Weights of a small mixture-of-experts language model, trained from scratch on English Wikipedia.
Training: a variant of Adam for the experts, 614M tokens.
Below are experts of layer 4 (counted from 0) of a mixture-of-experts language model. Rows are named router (the router's row for the expert), down (a neuron's output weights, with its number) and show model dimensions 320-383. Each number is 128 + 24 x the weight over its row's rms, rounded and kept within 0 to 255. Numbers have three digits each.
Before each expert's rows: "raises" lists some tokens whose logits its average output raises strongly, later layers aside. This comes from a sample of Wikipedia text that the model never trained on.

# expert 7
raises: "ott", "ots", "itt", "ilt"
router:140156156127113117118106101142113168132164192097122136128153123099129137182180149101154120110139142171100122091119138104106170122157128130127074069130149097134132078087149127121124119124078147
down0:130111135166148165150115112136147098125139127106116110115130105094176153137111097147107134137161101120120154158148143116144132140137127165138140138132120126116144115111145102171135125138145108
down1:130086115108149106130135181172115100129193086116130127170107095159183118144090091137143135113170122163145154146153129110145118136141092091136084158112129132154145152135125139164137100134137144
down2:160109126160136125106144117127122124083094145131086132132143121156105134115119153168135083147154094182128152101108104114151143117097086119084123121111119131095143183127114135086134132091144128
down3:122122130125119144109120081158137092163104121158151133088140079107139141159126146089115106144163120125124158133109077159123070119132122099101132139158132117064118162093119107147126156142135130
down4:126100132161176171150137116119131133158102161115117175113139122144108110152142163138147116153116163131072129168147134118107123112129122127132161113159048089121143154166102139163123172146119131
down5:079151108139097113137131081132084101142118122106111163141124120097135092142096131148108104073101147116149156149082122172138142129118118121148143101105146124138192103141109158120133116122145087
down6:147085124141153118152129147147105100195136097113136108155087122136114127154106143183155134143137130140127094160077157142187127142133150110145147139123152115108137128118105089144144135120129162
down7:124128090128107129163131122111115163151102148095104104140153099124135118136128161132167089154098099107078145140121152121144086136105114115108116119131112154122133138168147143157152134119120114
down8:120101121130128164090113111114125118136144092157121164129081141133131113133132164135155149124103169076122138156109156175147152126149100157128129104149138155153152148143111120142121128111125103
down9:122109155137126097141127135135149129104156122135167131141096108104124108133100139111116153118122128096075125174113117154092105131180095121139141124147138107115114164130090144105093099118138146
down10:161123111102121138124127145113151127133169153101149165157138149144116128057124163136174152117077171117139111109122156146152143118112104148145138117143109130154120164060140075172128133139158131
down11:071143167169142150128112116126115108120129173127142106126193126122090135129156147144118142082101152107105149123075105142173140115185105161159123133113125135144163147145159160127131118136113124
down12:112099110190163108117117164098131119122078128144130129106102122173120136174107099130112147135168167149120133133141111093095115124162146133152139167095163135099128098117096120187169122117144174
down13:184097126124173128123125130127109149142139153142142117095096121113111142108132137072113133104143106097074138124121120131152116143135086119161138123131107122139118167159150103111152180116109130
down14:127074116063117126078134118116177107153104140099142157104124115160143157150148108123107121149104144099133118174141163124131128140122164125157137166119148152093095116110099116064132123144129118

# expert 21
raises: "th", "-day", "8", "9", "6", "7"
router:118106141130127120141147126176112173113130138133093168114161118117124097124145119127183108102099149189145101130128193083128134128139131156132073098124145126140141133191143127160164137132075100
down0:136116145159121205126148146125077169147130161091088111151133116148106123097108080122155154106096124131154073102119118129157119134107125189113106127133135137166139108164109059142136124131096187
down1:110110131101124136114156098144134158091094070129118169119123106120144117108159153134134131136106083119140142165131134114100107125111126107123174108150152155129118074106123121104134124157139136
down2:124150156138110156126139161114121106124114095107121154133118108168115120120126120139177079089104095110092123162127121176158096142130136148132139112154103139154129141100119145157120125122178117
down3:131113168131150127137106130086100086163130086152103094101119110134082127137086126158137035142129107131158116106093103166152108137118117106125105138121137100098141162127127087138112120083121166
down4:147127133153128157105096146111142128193136149113087112160124177168125144152130093150129142100138110122115171151137093108157124118150118124079160150184111148138173097147108126133144110109113152
down5:094100105130084100171107140114127127097041126099096082124127174184123147144146125147153134126125113130119113114142096087130127125148124121090154091110147108119141157084141157133151141137150105
down6:107125136154126117108116129103194115175175136111103082155125101164101108172128110103135107110104168162109178147113134104117108124157095103115137159119154153137121107143126122126118138111073177
down7:123115120126184126077134141106132118134120149130138124130154124128128164118118136127117136111156071105119110151157131096147155131145142116134154108125103118105128130115110110170125153113110138
down8:136143179097129158117114157114128128122100129091101104098102184165127116086131119133130132097110090094136128113161169134127116133135111165166098094104204095091161138122091103091125142118134149
down9:103112133092122109148107095114075131097153092132106081147158128149069167113139118135114135130167100110184116118159101159131128142128109124125124093088155150153170120171127107127116125097125138
down10:139139142117116165170154085148117115148156137100099105117105157153125128161121088117125145127146100135143121138130133133154106114164114161126140118129132127162114116169074128146146118143122121
down11:086155169159152093143096137104144128138131138126118111105107146146130131135152097159138143095120127125154130144130132132120158140092107135136144104096104103131115183134155081124109111099117146
down12:144146156124140113161147114117162110160133165081138122126159101150158142139098125165097126123173119127130108167161134105119116131144131147117085122122127124116136128122086159119104176130122166
down13:111162129147085142142137142123141079123113105135102103132156084161138125171119180111121092083101153131146112097079120099081147124102139157131152100124090182175125147147100077099103152092131115
down14:152109126124143140106130108167140101097135146136121143076130113150144148158126137101178136162103106126140125089071120146131137120110105148132108112101127114133120168092127154116146131156133084

# expert 13
raises: " ===\n\n", " ===\n", "===\n\n", "===\n", " results"
router:145132161174133148110112136144122108125151130141085160153142076114124102090126085166151113114121155128123117085098169151143116122118116140130093087100147126120154116171098140171140135131099127
down0:081113081165124166131112148135163114142160117150127151098169141160154143164134187110146168151143139147102124103110141091108178133145069114084145171072110126110119084115092114151119149126158154
down1:137107142144110134133109188098070173116108120106112103153148114146106105098168095152153146158120105186138108138118128112126107125107154106103175146132168065073180150109140136102158120129102110
down2:152125080165148095132140160100125130144168107138148095151073172103101105121150148142104140114174152128125141147159133127158121130125101059129151153139148133092133144141142194147121125159116125
down3:146142106141173136133111093156176143116093116133132067115156131180164159168163131172138123153082129102124122135103126093154143122149072115107148139140133120115140101104129094162129111096140145
down4:121117116097151116109152149111109139184128178135141145117091108124139131089126108104134106127164123125130124110126125132133145118132099117094116140158113103150088147139149175171117148107140123
down5:136156132112159133095148121110117114135130122159086115158127163153162121109141140128130146096072138131108138147142090128109134103099088112128112140166109104169148113127117078139146127099144139
down6:148149134149120147144139133132120165136162121157144114121106106097084144093115138202118159091114142131156088142106117153143150127133111112113127165154133132110107122159136157105088109137123169
down7:142095194158143123131117149086079142143108125116088115133139123138115128139134122105114093130101113124131064082145154116171131114141124141095122128110142119116140128172131130161173106128116110
down8:155086146140088129107148109155094133122103086124108165115131118129178098099123120110142108127148134072097094117105090099093150129142161099145140164147123149114109137135128142097122134127096149
down9:187138104140114144129097133146153113154132148140133127161129138182142127109150127144140143125119146125090121131167114166091143132141125162149141129165130131133098131118147131165098145108109101
down10:155134110160095116135142144112144141133109137088117147089117125114147105167150132159119091112108121155123111183157143121107132137126143153128113083086141100099141132106149112123142135160156144
down11:126139072133166113126134175095114150134146126093144117124154093061122185138109186130129139119118129114121107109110109137156095117163044152082108130091116115149106100101156145143107157101119180
down12:143066128099082143137117124090104146145124160116116154123113152146139130134141093136145115146157137159135127136128096148100145126129121173158100132150146116145179111147088127109130107125100126
down13:131134150145127132112138081095150100089136100149119151168112138101146098102157100129133136127110133101131117105077154068133152115095121143141140104113097167141144133130122147132134133095118135
down14:147155124122188110096148153157136151128083125167138138060170107130132141115152144148141145117163141161135131150091096115140126120170096112144118125141144072144119107141122154199142137163128177

# expert 8
raises: "iner", " do", " create"
router:135143143107117105191127139086094155121116108133128162123121119123120132148135106145123110099111135163133112121147143111124108145139123148131108102155165101109169117184142127139118141096098111
down0:143138158128115155132095144167109164109122101082116150120113152106137115133149087105110102102122079137109135155146157141145102144152088174122111125132132119107092163154156130088144140104083127
down1:103124101124162168104167096141120105113131116160150119150107135089129141163113127124153150153126128146116140116140113135116131103116124166119096132119112132148141149140148157137180123133117127
down2:136157167122154114127114123127119145107104107087178129136093103164179159127114125123168114143092156114144168091141127175105142120145128124135126146114199138112127083114114133100092135137131118
down3:136159103157117140093134123130170098143135116144142130102152141138126154132130105152122164114151132089131108128115132096124123164163121107108114171142124152118092115128098155131069145131111127
down4:072114125149128082126148217096137120117131148137134125103134101140097141161140137141109140141141116137121162137131106116112134132128128077146128152103134167125133138121136095130107131123123153
down5:133131127128178105142117108109105172128138108125114119154180099140106109152160135169101112141088110113098134141148124114086120140146121083115116080143088095097125162127137145155144150142158140
down6:155126121142111139166158104171116109110112142153104124148122161127176133110120145184103122166168122120180124152102070129083153143095144119117098099122121142132140136119147154077123114132162154
down7:092104138116080109156107149149105151159160144160151122144137118136160100143132068086114148121129100078110130156149097146172130141196113164132129099157165162130150169137119162125131147096130127
down8:123176101144155142150173104156131080114112143154153126158167156133160117131103168104110120108126099136127102110145120078104142117083147158110139164111159133103124126159127135104128118148100180
down9:170124145153122127147146138109121099123122081158124175163118188155112112141096145138151076134139149104151119132124158169164160142143089108090121111160092107135116148094115109100131171106106134
down10:129118154119084123123124138119087132125117150097136144138099115161102094128138135128145092107097130093100139156146150115152128111126117127144112116121120123181115144121143136109154122165121132
down11:086129171151101128080134124137110152118149105136095133152107129102146096117128122143137129169107114108115158143075153127103176135137126133124148111089126113124133111129131152095121131163106131
down12:173169121107095158111137146159178133114167173094139113169163142135145128158129142094115132102189122135150100065056123121115119107089109130133121109104143104120127162117120145095147115129119135
down13:124126135108078131123109133118098133161138148134135160118145092121113118161127079131141101096150123123152126102123149101163143102131140120129113162123095127123085120139135109123131109104111139
down14:092091103149162148162132154138157146133127128114126134120163148100157135098156136138144136149098168126149120139140137104111186147154119146098121159171152147090134125128111130129143139112128155

# expert 9
raises: "ie", "land", "ies", "less"
router:167134131134136090121102091132131136093128146150106106089161124136097098127150151159156159112112116163145098122141135102121124131145082166119123111110124098161151108125143163131143143124103145
down0:141119098107103134106120141115149122090157122138111144105117153142145112110180129128102138159179116168115142104116147158146147128086120135111203111161114113127103109070151147174100103127119132
down1:127151129101139106132178124106130122172131139143131220150115107137108107084143115118122104070140106154136080113144156114120124126100123142070103135112162122160108119137116104146148127148154159
down2:125115115134134180086165121088112123157153123151090093120074128135115108159167123116104110111124159148138139122119115104151147121106127111124180152115146147171121134086111155096118137114156113
down3:135132167159137164116163123134083135144144138125076125130097112119115152122129103142125142119105162094146151108158184143126116159127116137123151129139124117146123062144171114113099101114108125
down4:123148120136137136139130148117135096172105151106146143113091130097144079104138153102072118124147128118121119172093113131133097127151107120135100132110110137129149153125158111115169139087117141
down5:098144140136153115137164157126132118111079097118119105118154073125212102114130114146169139195176127133125171140138135117101133117125152107144142121116126128125123133145136127087129127160115138
down6:116096151112121111119168133116146089144138123131146124153157105149135106145111115129128097120063114124144143176106131135110117116152130115144135152099104130103112142158149130103160145160155152
down7:094117110112125154121142079123139145134140077142142120150121105121123158141131143124120122097119134137174131111138127122129071132119106075143083121121094152137151120108118090123072126138112090
down8:125067108118126115098113123076101127146174097123122162151136134119096137145060114113140119107112148128103109124155149102124162130084124154104102098176104131140124138111134089178137145132136117
down9:156170124168155121133089136154136110125144090127091125129124131101119116112118170148162118150162129083119132161146142116153101126118149093150143097122155114098124150111188170109131152112111136
down10:086148127129183128122113151137132081117120143092099123093069112159098141155104157100146114134146131135156130125141171120104145126101124142108130119149124119127107142100123141137130122161121160
down11:102140157062152132157124154115066127125137145156164142130106137110133168100135136098152093131144137132159172106101138140100113120138150169174135085136144109168166179132136114129169151121110148
down12:168085142149088159115134106101145134137111136127106164129118144124133127135133113148106115112079127080131148152139121157137138133090078130101124161125131121094141119142120117162131125111171144
down13:098113140109085131122078181139088108144119167127130097123147123131124153139141126125170107147132128129125096102128098160131158113143112162113129112143142084137136105150175134100128099062104172
down14:140138099148162102092127087108140146163137187132129119115150128109097149106133167126123109141166111080118097158159140127114094133087112127125106126141166127103102139123121145130169154097140143

# expert 18
raises: "ing", "a", "é", "it", "y", "ings"
router:154146113158148092141128104137107126146136119116115131147114142110123123121120136148162123103168162110116158131152106128155117122146139153124068131053163116117154116127121103175130157122116122
down0:152152117122090138090139098111135136078118119183148126095110106131164142155132132124143119101184138136082146136188130118107122118115109070076168120089105137098111157122119114105184127094129115
down1:147148133164149073133178152132129090108118079138119117158151094091125130067155128130123108109154134131151133141128150126102127153132139112083123155146186152102158116079139108143139085160108112
down2:120173149115104148160100155127160126137107136149126125126136147130160151156128127187119117119099151122151105173103120106161097131111125138102125117083160135118125137100154087156134106142126140
down3:152103126179109130117104123122130148107088137123161177145154088121089119137124160091116120107114142165081163153087140106169144139099119162118125097128121122113145146109142131089161119127126110
down4:116133114105136098122109104144110141161166182101133126132071159128166112140167178132122096152072157155149138132126139123124164136100149057137129108092127115172124115100168105168114144116123133
down5:137173138163161113123107134144130147141143120096137122155103133182194087142127096091109159100142159097127136109133122109135149131118150116129091126154117135135136128148126142141125116159107134
down6:091145108136136175145101132126143128113167144155122171143094108120168133133171097141152093112105097153128141085135191139117115134128134129139171086128099108095123168130164121125109099105128151
down7:114140080148093114113146129141133116168135166133097137139121180102135126108140118108112127139114141132123097112101140083126140082126127146148120119120127096145119143157105135131161102153152113
down8:159153116127131110155137160146119148085108117140111136147167115121111127156106105138141098167132197132124149116110159110121147147137120158134144145163137142162131096148126109129093144069125098
down9:123180132118109112096128116136114086103107109148118107116103137135158137153141124111077113132111121101183161156119115136151122098157136122135109130126073065118164112119101117082162121113136159
down10:101146182126127138125091116145146121168132115143143133143112124155172127137142096179115160124108112114121121111120112119180174104154114078120126127119143128130111128109156168153138102167149136
down11:168122079120185180092089148137156175109097088130136109113127073126176106149141158135136137122122129114169104156159115085148167102139149092128107100114137141117144154146095142098174146129142145
down12:159092136084167085134118066134088183088155087112120130118148124123149141154126093142160080128119137180127126120161125127112116100135160102149101129138097120113170122148116111198091144112122183
down13:123142146086183126173130102155152143118079116125113120070149086136150113107136120117136151110146130159107147095148119110104092122129134085171112118113128103136112104115185154158128142145125134
down14:100129130133159145109158114179104116148183122157054147117109140123122123125101156127127141111078153149097131140089130172126109148132142143115157139098108093140147152155131147143128105151133088